From a checkpoint of a small mixture-of-experts model trained on Wikipedia.
Training: a variant of SOAP for the experts, 370M tokens.
Below are experts of layer 8 (counted from 0) of a mixture-of-experts language model. Rows are named gate (a neuron's input weights, with its number), up (a neuron's input weights, with its number), down (a neuron's output weights, with its number) and show model dimensions 0-255. Each number is 500 + 25 x the weight over its row's rms, rounded and kept within 0 to 999. Numbers have three digits each.
Before each expert's rows: a language model's description of what the expert responds to; "raises" lists some tokens whose logits its average output raises strongly, later layers aside. This comes from a sample of Wikipedia text that the model never trained on.

# expert 40
Description: Line breaks after headings, table rows and list entries in sports tables and structured lists, plus === markers and table separators.
raises: "\n", "===", "==", "After", "During", "In"
gate0:507490481510496491501469521503505515541521477498475479495503474524522511478498498490523507459493477462506458508515479488475470467471513458466542506492482493527477501482483506515515483456556535487511511486502465523491457496495544507501491493512511515475529514561499496477476474451510501493447521527505511514498500452454490462496506501488547533496522464475461482488506493536515523505431493494485534486467528534527507527481498534479498500529478508475485521462553483506481494491484509501459501508442530488490525462488508491487494495472522554511550531532478441472482486527506533455506501497481476476491492508459461502508547495505502500523442521474511543473500526493477468484494489513507510509488531508544508548432540464498489495561518499512517506487528517512474539533484462
up0:513485466443504524529510512494492458523513544492523484484507480496505496471506498486534474485509475487516521482545524495478466571494502510527469521494477526516508474471517476538524509490457500507477530490537532499506472515488463465491475456494515501495544458486481540507533496485509520513489552502520472492508475524495495502471534500540528512493514489461512506532509516450528463518491545474533530480520482535508529478480537522484496475474487497492537475516479487503512516516513474517533530448508513486513478497455490489526473503532566496485494474454509546542451505511488536503480475485541490493529509533520487489488471543496504493496527470484436469534556495527472456479519511484488444485492510466489506471525511514481522478472496481505504504449475460499518453482467511
down0:501522468503523482471498468498483503507447507479519484471473480491492480500484463478498491485529479482476459541506501495488491527502478498524544500450507507484476535507473470538448499533472516496530492473542434486481521500486480502494445491497499484469521500516518483420515528497514501539521515526509523489497475514514505518468507511467548484487502478486494523492528522557517450508427519495519507471480523496467488491513520523478508473506522492486488434509534498452529493524477504475529483458507485531484540493477500503531515496501488525495524509466527504446495510484508562468480491504525525477483502512474507493509513520555461497524504513532527521540458484488528469477534466488494532517515540504490496485503506506485530469481485468505533489537454533523506563543490473

# expert 34
Description: Line breaks and == markers that open or close section headings, plus heading words like History, Personal, Career, See.
raises: "==", "In", "\n", "The", "On", "After"
gate0:491478472479511515554564523472469473551473499485492512516453506472496490510511527486476521482526438532465488471506494451447492504540482510526500542524517496507486533471515501497510480484483505534503524495498491515476493452500492511484504511479506482461519488515478477531492477494585497529502517534484481512475513472456568460491520515482476555493521479472515527530507535548518521486498503494511496478506508514473460493507465478511474470477515510509507569504517489511509513482485454479462502509466515511506471469535468484508474493492543524523503491526473445475483484517507543511509463484500493485489504494470506502549505514473455513492484517463541493496472479511508480519482524529517549492542527497514504496451537478465499516548457517490478471471507472480478490485484482
up0:521517494480485559486519489508485501508535542475534508497513494474484514508505479494489494540542475488489471505536466457509483510465455495524488524524494532514524464534504522527487518490462562518500535537561499500451493508511445485501508486493498495477500495533496468514520524519533492478481541515505492471493507516457573516498526523468503482512496504479529463497524491460519513511524481478489500518538476484463508500480482521521550501514477485513521468551511504529519499497466484477485550473486503465514483510507496478514538453536516475518465478481509494499475486558479466517450489507469557459529527522493496504499557541526523540508508455500465482541553468500505486495528523479488503449487508492558504461507485504494508490505484478444495490505498499520503489478521522
down0:469473480558501501504486481524504529480501491448490474550533535516478494493454476458474561510461531506491494510507502542511525502514518508516512509470506497479520514546499515495476489519503534461481478483539483510558468505475478481492461554497482495475535488472523531479492512530492448530494450468499513500512515456447469512529515482475473454478470504534513502484528504504530484494482497474488513487513508482445514504502509530527493501491509465493532485475527472493478470509499494499477510481490482504516496486540497499498514520475502492460520461518483484490480481459456504489481493529490524514470495461526480542516438482526519497498524478486461534562482527440474470511498506522511512512456505488467471477546493541539503502493495517502466466551488540534483474492547504

# expert 28
Description: Periods, commas and line breaks that close a clause or sentence in narrative prose, plus subordinators like while, where, because, however.
raises: "\n", " The", " In", " the", " As", " However"
gate0:516518519549515507479502507505533484533493479522459509540564509456530494553496527462481547493465511504516465552482507499533484494495535508507559494481493523493498528495532501494516465506531472526513496505482468506535500480526474509469484523481509475483498567481500486521442506548475462504474503506529533504469515485530539489504498571500514490507515508505496517495489506521496497525430490517483491485481536524503519465461467514483511536495527520541508511504491531520475520544498490471506499481480507509510478452499518497535506457505476521504538499510537498482506520541490550472508483521506448455506490483473486507500509491465469480470527555517518467495483496482522503480487474515520523517503526516515539517430551547496472492511543534517515495504474493482504534497523474
up0:541480517506486534511457523523530531511539480518503502523476476487514506499495468474481489536511480500490541517528520484517473470519472479542500526516507481442511470475529465534507524501506515497482467476525513501464525489508497462499520496525466472457511470486481498511520526503493536502502545515512520451460478531478499524476527498499476498465493495526469484526501484507501541476496518529477495525469514445447542487499505521466495497473510473486524484555510481511512416534456547491482488488470513496509497508468526527511496481519520422465488488542487531521480501530489481539490513481521546464542477495522485554483546498501522525476526508489475475489499519477474508509469523519482529548510512511539469489495500516500545456494486533517490472452536534488502487475496502
down0:517510517504540479519454496487480504501501495481485489539511492530530518505496556518512464481505492487468496517487462519510459523498493484489512560495528522512528477492518471503476498487509487484502533474488503542520511519515526555485508512534458464523476493527483515461479519515534508531444508491462479513471494468503469510486487511481487516490501497512479498529543508494505470528485526520477515530500496499459447539499576497492480488512535520489475511463527452509477504509510555489531433480531516523532507449479470530493584510505545499502542487482485514483501491513549473477513511518466511459579504505555521483483452481486474480536529510491494480553491504515501491508495458476507502536507505486477456465514509488501500499500509480502480465498493499500551509504464518

# expert 26
Description: Forms of be and have in passive and linking clauses, often right after a subject noun, such as was, is, were, been.
raises: " known", " not", " limited", " very"
gate0:463491512487442471471503512518547478470541503521499487514493515459509489549511523486517545460487496519493497476470485547456478523517515520491519524490505497516491513473456460475525499505546494492438505503477485502479494512487509500436538511504504517425493490516484502492478540531486487532476504474477510516487517497478501482476481527450493540491525497483504520510540559457525473543484457492496513514466502488516503506493514532484517469438480519511476476473503480507479506519491508496493499505513546532505486510516500538470485479499549506511520516482498458475521529514481551518517521491477462435515457515495481484533444466480495464503462486509565543506460489528508522522496496488474537459531463500506504533493515514524455470500519513502487512487505536512472495481495493
up0:491483511495482481494509483475505507446472481469492492541515478515513518518483498471508499517470491479531512520483507527486524575500516525523518498483490511531465415496545512504491494543515510534521452500571499490488504516481448491482480510517540530460520515509542477449537504527476508501530475515513491539463489525480526483469526527502475510531484494490518521519502512492501492505540516538511535508517485476517464485515486512521458528495489546490505514537508460522506500547476475470488525471490462512502451483494484491510557528506526442465504488487487496506482480556445529499507476485509515510542514498472551508459518511471500501506506479480528446531515484490488494510497549542504537479496503508503514462495442497491531464473488478459542497505498503465510509487501501
down0:480534489511552524497499481529498461520540505449496475512510493540486472500531516486486497487527500486482500477493466502483474507503502528493545532473472496528522510502523517498548505528471515460536526509473501507476541545506499506495488535525513529477495508508536498534485507520493523482514519511494463461533499445488547522498498522492482511482495489502561506507461503493476437529521490476460516481490529527556479526537509513517505469519529547520485508510519469519468476544494483484499492511501522506414493483480544537488469483526495533461528485498514495452497489515516502497507491500482450514462514481545521486492485454477510520510488531535524528506495477533510543526513483486479537468472532478444448483495505470508475524526533498472517457509483542499522542472522512

# expert 31
Description: Month names, date numbers, and range links such as dashes or "to" between months, plus section markers and line-start list dashes.
raises: " the", " a", " his"
gate0:463523478495494500471524551474533501463475464484540539494494492458468480506527530452510492496502521527455446481460494508506493443491523519478559517513470511524523496470511491507511477513515472527517530514498503547484520512483499518503515510507519514497464519504495512509483515518509499528476492524499472560452527494494506494511485551458501526497570489535510486510487505496506478510444506496487501521485465504467494489534520549475543505503498523518491466505501481501512504450469486539472439518459515463487500484491518493475541509489508474463517482539530482455506547518520519527505495488503504486454467477506471509457500469451495495523489550499536504496537499504539483548503448512485520462540518535498494516471497507494514484551481478509468474500489523477476514549503487
up0:465525481488525575499534526465528511468470485490497472507519483469515506500529502482465488510513491461491484471501496497507506493448473464500485545492481561458501466481495502503510510497548511509499501484560506535485471514455511454510520501501538495515494482505481502492492539494461511511515502486499496504484515526475527498490526492441426485510493437504507477497498517493507528535500524513482479539497486524496488487498529559472518423523488499525470461505477491512500475525493502499474493482455449497523516499494510491486562490500485464473493487456505508488495526509496460527488472467569506454531509482483433503473543471489557516503507498455516447510540476474469483496517508512470478444489504513516520486497510517533519486472513491504507493526494503476494498489497487
down0:487503538545518550509526507488477475512503440485508462537539495503502543484526480546521506491526548524504509485465528518501493498525505501509527533504515548470497511532506518536500480536480503490518518507523529497529519494461462476494518497536495520493495527529537536488456489541554481517525511512447476476445521472507477493489528504481472516555524503562497499574491462536492452530506496458505510529482483540503494522516503523515480500539513505501475486492534513532500485506523481520520459493486452542504506478474544531451482516498483536523481538499513506519495499465483491496511553471469489474498530468502517476470464515481517457514494484493494506501461509491487455461522520491546471475461494470457464507502530518531515485502497533503497476504492496472487484502494508

# expert 59
Description: Middle syllables in scientific and foreign words, especially species names, such as catecholamines, cymothoid, aphidicola, souvenir.
raises: "ram", "ically", "ose", "ical", "uc", "os"
gate0:491488475486498494482483515473555476478513444539527501525499513456491515474530531491507558493465484515469478512491483523476480486486504544499496460515476509474448496508512485513522513519485524540449469469489506503500541468474505517480513513530529498511496520488462515526514477493518538519533529516503477513490497506489474481510473510476514483479538484516504513478502541536470549493480494530561504478502474513475533526527520458506456503505480518482487485460517510496515512544496479515477501544489502537505512502543508492508473500478551491490525503507505544485562500539565510496518551517518444435512506471486481466504525544500476513487437480478501487502470494487514484525498490490519496483518520512508463542491522478494525532510466465497467475527483520494467460566511469
up0:489483504552491481500506505519516486495513536527482531526499438543459470494474522534502505522491527476530510500529509528427510498478465550476476471511514516511519486482561492526486488498518496529518489533545505504488468546480485476519492510484514517486471486504520518500494524524476534480521483507449523469531491497506529497488512496533474486449441447482481465512486508449533517487509507508503493472513500516499478551491521519508500485507470475504526497504489533468519519472467529490495535538518524507493492539496460473493527498521546526479512492469466558522480497478546503507512494510486457528513517492482476517503549524485518501523489482437476492512545502478476523500523507485495524488497490501455486467554505522502528450469545518479470535498479510471463507511432501
down0:530520501532515453497525492499446484503511499502515479439533480497511451494492455534487473464533480473514508492524523479469512496438480500512494505531492494537526511498514492488497496492489517448508457506505494529500447542505492522515490512510518565497524481486523472490456486519490507507490448515447519469499492507517510523517459478493515481529467485507506458549515497483516446489512537503480472474483548506513448474439480546491541466525469503479479514475528515446514521479462564524486472494505508509530485500467505469476501477492531539493503477516482498488487515470521495511511512524484514517511527520540483532518501449485511495537524522521545478508508484506487523500526508480539541485480461500461523498520510528502511436483512509506531541503506534509506542494516510

# expert 22
Description: Mid-sentence connectors joining items or clauses, mainly and, commas, or, but, while, plus kin words like brother, sister, daughter.
raises: " one", " a", " two", " the", " an", " his"
gate0:454517514477435508474526536469529518473527492544499517479483518479503512531523545473518488494512477496491475512472506511493513466527513519452569521495487458477476466440505488521502511474502543482492549539521499490500506481532493485489505473467511483460529488527495454503461487547539501512462464478512506532468520501463467493474537503498535552539514512505486481502508510512509514504530493467434524502489573473498488511546508564507486469495496471490476476470508496518536486502487510554504526519523506514546479466507506488475490512503509491512532532463503473452519496511488539484467517509457500474531535449530509479539492512503471499536495508526503484525481483497514484515518563508490512497522488493507529482465540499479469485496495472497532513497479498511479485502520509
up0:523475522507492502526481509496507514499523550498495504518514489502514495486455491479523488511508517495489478509522498506522493531473510504574505484539478556508482495536530447532556503469473502497471503456492522502467499502479478518523494442481518478489497507477518500512519474504504496493490453476486512468516498518506513491460525476502466502507515536523528554471448496501502531501529513496503511510504424468473535496496480471525506523493491486473469466531444505485449489480449497515521504524480476451509481522489455467532489449513544493466497458489535507563459461551475510492512493504528498483479498504478503493542513522471518514511487464470491497531559552491506508464504534464480510485493466486519499490495496514472455498531481522526537466521517556502509508491481516
down0:525531497501500510529524542486527482486492494465527504504514487500527483530475520499461493502566514526456478481493488467518506536511511495439508555480523508506498511485501561499438487536549482499481497451503486516534514475497545459442522481482522523515534522521495479495553497527506511539484507477482553502513539524481456505456517471494533503464486520520520475504519495473500485479510483485485472491489480483476500504491509486495491486499520514497494478503492523473521471504499542501535509503475495522486486472486478434473497536456455498498495497525511506502533514466492490490509476511477506485554449502510482511548513474517496479556532481479484471501483541527518437504484502491525495503474461497511491478480490528434535504481483477506466514501550529536492549473481459

# expert 38
Description: Day numbers, month names and range words in dates, often in squad or office tables, such as 20 June, 24 October, from 1954 to.
raises: " the", " a", " an", " his", " their", " her"
gate0:517494509491507462501472542505472488478470492477474487505525490480509500507499524485520499491532468526485505490467514479473517474533498494507491527451489512507466525476482509500543504498516506519470502487484481522471504477541474482508482478527471569488495506520453553471560521465506560572473512532515487437465537487504485537511529510459463485489509517536470513514503497518491515486530479493524461488474521546480505524491459511503502481459482428493507470523506505465472472505467473478542467493463538486466497536514523492487500505458510518472510497469509440482512520501467533479487558468511496443470480478469489524517509490495501485486461541518504503483474520529492523480479496515525520497500508456548513509473560497514524502489504493534530484506521507497495478473492481
up0:514493510487495527563490487455517447485516525513528504540496489498527482514488521493539501531451489528464504546498512484490497497439496497542514443585503576498523491462495516529506486483506499488520485500487548504480525519489515546500468527500510495484515514506513476474487516523486487465519531465448469513490480501494493534476487505496501535494502480496540521501513488451541536499530547479472533460473499486502476473462513491482483506514462474505493559507499496492531505490455507509512501525511491521496473478520488503480471502545522502511522474522483567525477487495503524503521473511517513564535508520503485514542497499512476500538507459467557519536550474482517476507514511482489492490513478501517476500474507517520479449482471493471494533492499480488471531530548488
down0:524513507511491497484514494476503550488552512460522481515483514533468497530486494450529484475495538534504484499498445525524482495551534494510555472500471516531553481516520494507511485547514548496529483481467526491470547500512486512495518524489498462531525523479483479485481498485495475510451506477472508474489495503458477473489499476525516494475500484514518498489494481507519480478469503516497499471538500484560501511486467482476502460521504532496542476529506496507507496532488503458530519501520527513480508512489483488507558496457436491469499486542450443479439477522488510514531506526521477510515494547502466520487460495526487483502570505539444494489501509508554506502484528497529476530487476493498467453472480531516517520515516499512504544532467499534457478513500475

# expert 20
Description: Word fragments inside technical or academic words plus "of/and/de" in titles and fields, such as analy-t-ics, em-anc-ipated, history of art.
raises: " the", " a", " an", " his", " its", " their"
gate0:510522431471512489535507477458497533491492478517460493502446460474533474492514476488516463504515456514518491507468486486534512464501532486542486520471504478499511485468503516483469490474506525494478536511494511497499524478497503531486553508505514518474486501509461498498527487495537474527482456508473450474476511449533507465482514516499515511489522497498518499486477546537470504461441496518460470463488542528514515463478464518480459474475503483475519478465491532529509493505508489464533530511498529533517542526479509479479451516486455505511539514532502454505471492558477492478480470468461506527510529466524485521493459482485469471485497510537486478526485516516509500503482522522510517466516518486498471514431538489515484486502466482513481487484466499548469518552475516
up0:527495518535475472553552525501471536462470514518533476461487491498535489516494510459556482550477499501537489491509487475487482479466525471503505501507550520501473489457533500514539500467508549484469505508528463536505488541535529458556481487498515483490511444484471483517494480488480530472490492500482490465519484494477551445543515498500499525546519515469536509465522504468515523480513533531504503541527498494486529527508512513528525516495478538520517480523474482505514524509490483499500526495490511483530467502472457520493521504489526497480517490444490488532516469514520541550480488492518545516549492494490493480477526506512492510481506484482504459552499525504478494507545522518498531422503489478537507470542509491489485467470497471482510491483446491485513469494515488
down0:495501461513474483496506523496503489505545496480512479499488493476529509554536474537544491499514475517496508525509516492495516498488511504451490477510523541476502524452492481500466483474515537456508489470499467512508497494514477502479493493519493517485577513527503468459507551518538555520508513457527480508435455502546560476480476524468504551451509488558518483473489518444513491533487504482509484486497499552485510502532488506518506484458482495491526502470495469471509504479508537510501501484522520452496499543463468508465522523513482551510499516529491513455466477473500496502477515532481504490555501475496530549559479502506515503505481481515478480473467500470498515513509490513503486496519524513512446521459529508460477480498508486508506524527558548533490504502488475

# expert 41
Description: Abstract nouns and adjectives after the, a or his in prose, like social, political, fact, death, disagreements.
raises: "er", "ers", "o", "-", "ed", "y"
gate0:471493460499488485491468483470515519516525506532485472460524473452510484500461528476540487443515461516483524488522543530483477541491565515470538478500486493511466539516473532513502492485472474503459488486477478511500486522489490494490549524501529511468477546501513477523517498524524490481420521482430473495522531471492502476541487529472504497507518485517476487549492499497471496506467457502517510500475531510491495456534518544509481496488505471493490479496476458477469467516526505495471506494512530519497542499508520493469490491504512523519509524495469466476481516552490543537511521517464452473527521501483495502513497455472511502464487544502502484544492511536516528502521540584537478518513521511505490499461510520509514468524507546454504513511528498509493489483512486
up0:494511504541460561475506492529495494517473488483470524501520490499503504485516505492518439543555532478530471484478506505498492490472483463498447533500519551488457459447500483506516530541518474505494529514538515515446486503485495482549504526470497483513474482543502499476479523527507514494531490479527518496465470513499525531489529477529476500497466470462552489482496537501526531500481542499491540488505509512514526534508520465486487464552472492514527481513461524524538487509476499519540496498491527488525468503503500480522507514531537512496505496483477553507447493457466482509519470486538516467481536460484517490489528513500482543504537471467480485493526479496466510469464540439461499466488465472505469500507501454541499479502495463521513470491507531479490503512510524
down0:519512482491515481501519471499554542520505513478515478475530551518491520499525517498461477537501520494472551467476525492539488462501478515454447528492512528508470480491490503520495504482512492471496505475486515497528497473519499496507516506508482526460547449506524456491493518491515498491502472536540530507459525494456488501498478501481481506465495506480499466539474522504523509485500505504510479487502464520496498504489463488495491476501519493520532498511507487483477485476467524527516460495425492499513494451497536458491491535488521484513547541567477456515451480481531509494540477508491465493499513480505566497458495502543531504514544467503543491495451478496489472538476542524511463525506490511488514477482504479459512484436540525490494507492521558517493506493543558

# expert 18
Description: Commas, periods, colons, and heading markers (===) ending titles, citations, list fields and headings, as in "New York." or "Episodes:".
raises: "\n", " with", " all", " for", " as"
gate0:490520477445455538512536576463481519540491487514496490532474560526495512513462484498504521453487494518570482495507528490514494499488444499484548502475525490481489504483464481488521516498489512474509500534467526509495504486497506530541516484447467534447469494493498463485473523502513473501470568497464494518470459473516484494484505507525500503497515504518515510471516505495493500507499498500476501464528478501512538497516498522516502499512517528509470516520500480481525534453496488512526516536533490486508507467508527498488484511510509526503498477514515470471476483498495518479475474488477507479476514481476493511491461468528473488500484477541537516529493497475479520547504477539542542470530478514540510513395480579526510513505501483510495486531476511561486531499489518
up0:492459462528479500500506487500493545494480482498512458502563526427481508479484453478477489523521516502467505538508498492519485492534502496527509490525480507480500455512528479519495471514510522510487514532515446520462509526479484506497475464522529454460540485482524506504534532503480524465537507512512488537519470512492493501470514504517455508494522467485468498505493483470466526511532552474463537501508535503456468500526532463523496505497465486499476503509493489492490506497498472457531497442491491502515445523529547528536507477473484506492530484523467536505513507511484506524487445529535506498499485475483496532494506503535534535493523510477518502522500474484523487500533508471505514515481455479545463540539546515513524465469477508455495530535518500516479509498439566
down0:447568491537478519480468505490505506491487503455501504475523472523500514518512475530516484505479495464499494499520510527483496483476504464484486473489487533582491524502536479464470491474484495492476487490492508525498520525519516461504493524535493491499522529497506471519493511538530504540510486530492496486461516513543492526522530506484532471496491443510439491480485509501484474562524509490464508498481532470557464525525503543461522484475532481530478504493481515476484516506489550491474519483533473470512477539522504423496514477508519487489517497502530477487461501525499464504519555488485475486486487489547504498528468497544523456497479554479502509478496543534488535518525518493486527488440476491498494457509470526547481511532488490514496514513516509552479481463471511

# expert 45
Description: Commas, periods, and conjunctions linking clauses in narrative prose: that, which, because, but, however, and reporting verbs like argued, recalled.
raises: " the", " this", " it", " these", " a", " they"
gate0:513483522513500496470523506499493484473521493489476489512497507518484479538523466481479517479506476519497466511502531495483504458505553495483535529576483557503469521480465483498535491489476516527501516456502494512475526511504503482478484517457514480469457528532514514484419509534513486550470504478464510531433526496489486536506519550525478508512534520501504529486509513487508494536488492501547516517458527485474496550489471503520479486495486502485485539474508512525499539520507496463469495532463548490505505483512515516479479493502505519523538525513502492473483531511477544501431463519511518470501515504519437466510502470481490505515490562502533458521472452505510486495501487483525472555524475507570511496478510467523517489534496470506515499514509485495469491470508451
up0:541478499475501536486485490505471440496500536513477500444503540481492505503522520489497570550500486485455506536501471502519496515504502532546494561517502531460486475507501425510497500507475479532520495488483517479462475534517474529498518521511501497489525471483520494471478494504475487446485538501498513516495503513511529547476494498489460484483506506478464556501525493502521529482529507514466544508531486457485510529549528493531519509489506489495516524526472484534513529508469515485534518503525499486540454519503504496533451490491526473508551489475515509527492549513480502528492478533493517491500508497495478512482517461565528553468510494499528476504549496516511519486513559503520480497518467512550501450526514483517483494453477524508517500487560487460522502488472501
down0:523469519533533491436515517501492473492485495469555499506486491505488502481508510526502504545491488512459485506501497481478505460513560509465512500496477474521456500483512502500489489517483533474493553522490523492446499523564447538525499474481459500504561514480453505516499506504516482493514510490526522496500496490553514508503488501499515509492556464519481491488496484508518498521531474498493494515538480465469480545526461505475513462467535540522485548516459508532496557509512517486506529476480477521471554499524470496458464509488529530465474490461485494514540500482482448524480540506501480506502446492533492502468501465532530500499555492486513452519495500519514488535511491474494500462516463508498428454529502488515554477514490515487526519511523508497514478477507499